Weights of a small mixture-of-experts language model, trained from scratch on English Wikipedia.
Size: width 448, 53.8M parameters.
Experts: 64 experts in each of 11 layers, 32 SwiGLU neurons an expert, a sigmoid router.
Training: a variant of Adam for the experts, 425M tokens.
Below are experts of layer 6 (counted from 0) of a mixture-of-experts language model. Rows are named router (the router's row for the expert), gate (a neuron's input weights, with its number), up (a neuron's input weights, with its number), down (a neuron's output weights, with its number) and show model dimensions 336-447. Each number is 128 + 32 x the weight over its row's rms, rounded and kept within 0 to 255.
After each expert's rows: "raises" lists some tokens whose logits its average output raises strongly, later layers aside; "comes after" lists some tokens at least twice as common just before its tokens as in all text. This comes from a sample of Wikipedia text that the model never trained on. Tokens count by the router's weight.

# expert 28
router [122  70 135  89 114 162  87 102  95 111 131 148 140 102  93 147 132 126  95  84 138  96 139  86  95 105 157 161 145  85 147 108 112 114 156 168 131 150 103 168 180  64 132 150 131 188 102 110 149 130 164  69 121 116 106 112 146  99 100  86  88 108 138 141 153  86  96  69 158 101 106 122 140  92 124 105 161 127 112 141 108 113 112 136 144 161 155 158 193 169  65 165 127 154 142 117 102 160 139 150 125 159  78 121 166 102 117 122  94 225  67 163]
gate0 [ 89 153 148  42 163 141 105 128  92 117 124 149  41 101 127 150 126  83 108 151  89 110 101 130 123 147 149  87 148  85 130  87 138 134 115 153  95 119 124 121 141  91  86 110 161 156 165 126 140  81 149 115 121  59 169 131 135  80 101 108  87 119 144 197 148 144  94 120 105 136  89 152 151 153  77 103 106 119 104 146 101 101  82 107 197 166 151 140 157 106 140 120  96 122  86 157 137 139 119  35 112 107 135 108 137 118 114  98 131 114 153 173]
up0 [ 67 104 143  65 161 115 157 107 119 134  71  77 144 205 142 117 103 110 110 109 124 121 134 100 146 157  92  89  99 105  68 138 137 153 164 160 110 112  63 136 149 143  93  69 140 170 128 107 166  55 198 113 164 104 163 120 193 152  99 117  64  83 131 135 107 131 176 135 185 170 165  65  73 120 132 160 113 134  79 158 137 105 127 113 160 106 137 169 104 187 136 125  91 165 180 120 118 129  60 145 116  87  39 149 119 104  74 114 146 117 165 109]
down0 [ 99  96 134 149 119 142 163  88 130  84 119 143 128 121  80 136 136 142 167 135 122 108 156 151  80 144 150 153 135 139 137 148 104 140 153 129 114 153 136 138 128 127  99 120 151 121 118 132 109 113 185 179 114 170 113 119  97 147 145 177 122 157 125 165 163 119 112 105 102 119  79 108 104 147  92 129  86 144 110 172 162 142 130 157 186 131 130 147 155 157 139 112  95 121 122 130 138  48 135 130 164 182 142 152 141 121 124 111 125 130  70  73]
raises: " Doubles", " Synonyms", "Species"
comes after: "\n", ":", "==", " =", ")", " =="

# expert 14
router [119  75 126 184  74 207 116 129  93 109 113 149 121 152 132 126 142 127 149  97 122  90 127 148 143 122 190 158 123 167 190  89 130  94 157 152 103  62 100 141 146 110 155 106 119 165 124  53 167 110 124 106 161 104 168 113  93 152 127  75 135 138 143 204 134  68  92 117 152 144 130  95 124 115 107 127 166 167 117 122 101  82 168 148 145  91 141  92  97 158 124 114  99 153 164  90 118 110 169 151 112 184 117 145 133  69 105 118  98 168  90 161]
gate0 [129 132 151 151  96 197  51 138 101 186 150 103 122 111 109 176 166  93  86 120 131 124  91 166 109 134 209  94 181 119 178 131 155 117 179  94 182 153  70 129 100 110 126 165 124 110 140 100 151 163 143 188 130  99 149 136 124  70 120 173 108 104 146 165 100 176  98 161 103  90 112 120  40 145 141 142 155 178 123 105 100  98 190 126  98 124 193 164 111 140 128 135 108 122 154 130 112 126 176 172 118 107 136 122 116  94 138 159 122 112  77 143]
up0 [182  99 140 120 141 111 116 195 113 175  86 103 128 151 109 113 139  52 118 156 106 159  74 174 105 107 125 151 146 166 134 165 136 134 149  99  93 160  91 194 112 160 142 131 127 138 180 110 103 120 145 104  96 104  78 140  80 149  99 181  94 146 119 156 155 162  62 146  88 176 124 183  84 180 150 124  56  77 102 134 183 136 184  74 148  95  88 143 176 150 120 137 121 167 122 184 108 116 149 152  85 101 130 119  92 114 121  97  81  52 108 125]
down0 [145  89 143 149  83 114  89 138  53 143 152 155 174 159 108 117 171 101  96 116 108 171 112 145 167 101 151 126 108 201 193 105  66 121 162 118 133  83 138 183 131 147 152 159 177 118 121 108  96 177 109  87 122 131  96 113 124 166  59 106 131 177  98 131 144  89 171 146 116 172  95 148 136  80 117 155 116 133  79 121 119 135 106  91 140  59 157 134 125 182 101 169 202 145 124 127 133 130 110 123 121 110 156 230 147 183 174 122 137 134 141 143]
raises: "By", "===", "Other", "See", "This", "Species"
comes after: "\n", ".", "==", ")", " =", " =="

# expert 38
router [156 122  98 160 117 143  95 118  74 120 105 120 110 176 125 122 176 106 131  87 142 180 166 157  45 161 174 129 141 135 135  95 114 142 132 163 216  79  75  90 135 100 122 122 108 172 126 139 193 153 119 148 115 137 130 159  77  99 115 105 111  87 134 149  93  61 115 108 165  84 146 115 153 156 128 134 172 167 139 121 123 102 127 139 181 157  98 198 160 161  88 131 121 163 118 154 110 158 187 139 152 133 109  94 103  75 141 166  93 153 102 119]
gate0 [113 164 117 119 157 156 118 157 132 186 138 102 146 162 110  50 172  79 180 186  54 130  26 127 104 126 150 146 138 127 126 114 121 107 112 107 111 117 157 110 110 114 155 130 104 132 191 149 143 131  83 130 132  82 114 103  94 150 121 113 118 120 146 110 155 149  85 137 215 169 233  78 138 168 106  88  82 144 187 185 113 153  96 111 115 163 101 118 119 124  65  78 173 141 116 157 135 133 119 105 110 142 118 129 160 127 110 138 104  93 108 124]
up0 [ 64 153 122  97 180 171 162  96 139  68 124 160 116 148 145 150 110 114 125 117 156 106 188 121 136 154 120  84 173 107 134 117  85 183 190 200 100 111 129 182 132  71 104  95 123 149  87 132 153 146 161 143 146  86  29 142 122 171 130 133 125 147  65 147 130 160  84 133 133 100  62 146 139 129 122 151 158 160 134 177 142 132 135 149 121 177 129 132 174 134 146 118 107 179  84  89 129 131 104  66 137 127  67 216  89  80 158 105 126 117 151 140]
down0 [138 129  55 165 172 108 124 154 139 179  65  97 122 145 158 115  92 127  71 185 121 165 144 132 197 153 162 125 139 161  89 110 142 124  28 136  98 149 121 113 158 178 178 140 163 116 181 203 108  45 155 155 100 124 168 155 133  69 134 131 139  98 113 137  95 129 185 139 168 165 185 137 111 120 125 138 115 107 147  93  83 165 136 115 116 111 115 151 114  92  78 141 125 132 171 140  75 109 140 102 109 132 188 110 151 189 127 129 104 106 163 139]
raises: "Species", "DST", "relatively", " Synonyms", "Population", "OC"
comes after: " |", ",", ":", "-", ";", "|"

# expert 27
router [138 142  85  72 139 137 116 125 119  94  34 163 115 117 167 113 102  95 172 115 156 123 136 164 109 176 164  76 102 114 105 138 118 161  71 155 148 127 100 137 118 120 156 124 151 183 149  80 170 127 116 140 116 124 119 170 104  92 115 134 132  98 119 176  97  68 135 144 151 123 156  70 104 188 173 122 190 169 187 203 139 115 123 139 162 154  86 201 175 155 183  99 140 144 175 106 163  93 174 147 102 134 156  54 158 116 141 131 118 180 153 133]
gate0 [119 135 184 144 124 151 141 122 125 152 151 117  70 160  94 102 158 159 137 125 176 139 134 126 162 126 149 155 111 160 186 139 138 131 168  68 132 155 126 113 122 101  93 142  37 118 122 133 154 116  79 112 161 196 121 122 108 184 106 159 109 191  94 102 142 135 118 164 145 138  97 188  94 114 170 137 113  70 106  87 151 147 109 144 113 145 136  92  19 127 130 156  96 109 119 138  73 128 130 119 153  96  53 142 127 121 148 152 154 131 126 137]
up0 [156 111  61  85 167 158 162 142 140 114 136 152 105 144 145 154 126 167 137 114 113  87 120 158 135 158 149 159 117 166 120  67 142 164 177  72 115 170 105 107 187 181  62  89 139 108 137  83  96 105 142 152 103 107 141 145 143 148 203 132  84 162 115 118 154  80 136 150 126 101 108  79 183 176 216 111 128 156 127  82 140 119  80  70 137  89 113  71 141 147 142 126 129 109 138 116  96 120 167  88 144 124 159 147 147 157 101 110 102 182 123 134]
down0 [146 105 109 144 108 115 143 156 104  90 170 102 142 154 110 126 166 124 125 138 109 117 115 193 156 148 131 191  91 162 142  81 113 125 132 140  67 108 122 195 137 159 140 202 110  54 150  93 102 143 169 128 122  77 128  93 115 117 106 120 142 152 113 116 127 108 110 164 120 103 149 143 114 147 119  87  73  76 101  63 130 109  75 173 111 129 180 117 101 149 167  94 151 181  84 163 161  74 121 142 163 127 126 111  99 117 136 143 107 121 153  86]
raises: " usually", " typically", " often", " now"
comes after: " was", " is", " were", " be", " are", " been"

# expert 40
router [152  83 111 195 144 135  74 123 100 119 107 111 145 126  96 103 134 127 169 120 136 121 139 123 100 118 189  87 135 139 139 120 140 115  99 127 143  88 132 168 156 127  74  85 201 134 148 127 185 187 114 148 162 134 142 120 100 135 127 102 117 119 102 191 136 108  85 154 142  64 183 136  99 125  78  86 199 141 148 147 119 129 133 131 135 127 113 152 161 154 118  57 114 142  74 133 146 136 131 135 164 114 147 111 134  68 121 143 125 149 134 164]
gate0 [174 133 118 121  90 189  72 144 115  62 118  86 168 166 113  96 125  76 127 101 165 149 129 172 154 209 185  91 200 154 104 124 159 206 146 136 113  88 107 180 133 166 116 132 127 133 150 105 185 171 139 162 211 169 140 123  71 182 184  88 127 137 116 168 106 128  67 135 135 139 131  76 121 164 159  95 212 173  88 126 116  78 180 108 144  44 105 153 163 118 156 111 128 129 107 149  93 114 118 131 195 141 146 110 111 130 158 176  45 138 131 129]
up0 [108 148 155 151 106 101 170 155 169 141  83 118 113 130 149 152 126 160 149 136 105 112 139 154 101 115 134 176 119  80 190 164 110  39 107 117  94 139 164  77 125 186  60 148  76 164  83  94  63  83 130 122 104  88 135 109 178  80 146 126 159 120 131 110  93 173 152 161  76 150 139 100 134 145 126 138 139  92 149 112 173  87 101 139 120 187 151 106 135 121 169 160 152  69 135 124 119 140 150  94 148 102  46  98 176 147 102 186 130 151  96 150]
down0 [133 122 122 112  99 106 161 219 141 140 148 124 114 140 166 123  94  82 119 105  80 170 136 159  98 102 157 154 110 120 101  98 178 123 135 145 104 130 103 124 105 107 113 138  90 177 113 111 141 124 150 121 135 176 139 156 112 107 175 124 132 144 169  73 122 196  82  90  73 127  88 110  89 227 117 163 145 140 111 156 116 113 108 133  98 156  63 166 127 155 128 137 170 135 100 125  64 159 105 109 120 145  84 117 104 121 120  98  91 164 109 110]
raises: "Species", " Written", " Apps", " Synonyms", "DST", "relatively"
comes after: " (", " |", " \"", " ", "-", ":"

# expert 39
router [140  98 140 132  72 168 150 170 149 149  70 157 126 146 109 161 153 118 126 104 165  36 143 108 100 125 162 169 150 102 171 114 155 136 142  90 132 126  62 118 141  58 126 117 124 161 106  64 138 129 113 172 119 100 168 125  76 147 137 108 107 135  99 190 146 123  86 124 161 125 150 135 121 140  97 151 166 101 118  71  87 139 107 174 172 151 125 100  88  99 110 113 109 110 149 124 159  88 142  96 165  94 104 121 217 115 145 121  82 139  68 156]
gate0 [127 175  69  97 133 144 115  59 101 144 137 107 167 122 110 168  90  99 120 138 129 136  96 151 113 148 164  67 152  89 143  85 119 154 141 159 105 160 168 154  64 191  74  89 159 121 169 137 159 148 116 149 154 114 169  97 144 139 187 128  91 133 139  83 160 135 168 110 104 154 115  80 122 193 121 107 136 114  82 118 117  65 117 128 101 173  79 120 157  99 125 119 139 101 132 113  34 151 146 107 187 117 134 133 169 153 102 129 109 102 194 108]
up0 [139 120 128 137 167  85  56 165 139 106 156 114  83 122 212 121 124 187 121 138  67 194 122 137  85  90 111  94  91 115 139 132 158 189 116 182 107 132 130 129 176 138 125 125 109 118 158 154 138 183 155 149 120 142 131 139 137  63 175 136 148 131 144 110 131  73 168 102  91 115 127 150  87 123 157  87 114 194 101 208 156  79 147 173 103 129 120 157  92 143 164 141 125 156 101 111 170 134 148 164  80 102 153 117 208 111 159 130 169 115 100 139]
down0 [185  97 104 128 176 112 108 156 168 214 124 108 140 124 126 107 133 147 155 127 150 112 108 107  64 136 160 105 173  89 109 113 141 103  83 126  64 144  90 128 158 178 153 150 159  87 146 176  97 148 149  98  65 103 100  90 126  76 176 126  85 143 196 110 144 131 138 107 157 127 131 125 105 130 108 125 170 142 138 109 164 105 114 121 139 173 122  86 168  80 142  96 141 117  93 149  40 158 149 105 190 108 140 137 109 112 125 136  98 148 154  70]
raises: " of", " (18", " (19"
comes after: "-", " the", "|", " a", " The", "The"

# expert 5
router [131  68  96 150 136 129 121 137  95 104 124 116 150 138 181 186 141 169 139  95 153  83 123 134 123 125 125 123 116 114 172 143  85  97 106 152 146 141  89 126 154 111 153  95 156 162 161 128 144 143 175 169 179 146 177 161 141  99 112 149 132 112  87 174 130  97 115 158 151 139 134 143 135 153 103  95 173 119 128 151 132 127 148 130 137 161  76 160 160 119 105  93 101 143  87  76 116 122 146 166 129 128 110  95 168 127 103 107 138 168  81 154]
gate0 [188 102 119 103 181 110 174 128  92 211 114  78 151 131 133 122 126 183 122 126  99 111 151 118 193 134 154 119  96 116 115  91 124 124 112 141 183 167 123 134 149 113 155 103 172 131 183 129 145 161 127 173 129 115 160 145  66  59 125 154  84  93 135 123 145 100 144 156 139 124 167 145 135 129 111 135  57 103 163  98 155 149 107 138 150 160 154 101 102 142  82 104 120  72 111 137 102 123  75 152 134  88 132 128 156 137 123 154 140 142 132 180]
up0 [123 123 177 107 139 137 135 134 159  78 155 118 119 152  33 151 114 126  73 131 117 132  99 154 180 165 111 114  82 155 128 186 183 167 180 149 102 196 140 102 104  99 119 115 160 182 120 157 103 147 151 136 129  73 161 139 121 131 120 145 173 162  88 151 160 145 160 170 137 126 123 145 120 103 102 155  89 140  85 138 159 133 133 136 170 191 134 112  66 113 150 108 174 128 175 147 116  92 107 174 136 127 153 140 144 136 175 127 153 155 124 179]
down0 [119 110  92 146 107 120 104 112 109 164 144 160 138 148 136 140 109 112 137 156 160 136 207 116 139 125 151 102 129 157  87 123 137 137  70 123 137  59 131 113 128 133 140 158 121 132 133 109 168 165 119 182 133 103  34  76 166 183 124 162  77  72 148 145  83  84  72 117 168 178 149  88 194 118 136 123  92  95 125 109 119  42  74 167  97  70 129 130 140 191  53 175  71  98 110 114 167 140 164 114 123  95 128 152 177 196  70  85  89 118 105 149]
raises: "relatively", " course", "Species", " Story"
comes after: " |", " the", " a", " National", " American", ";"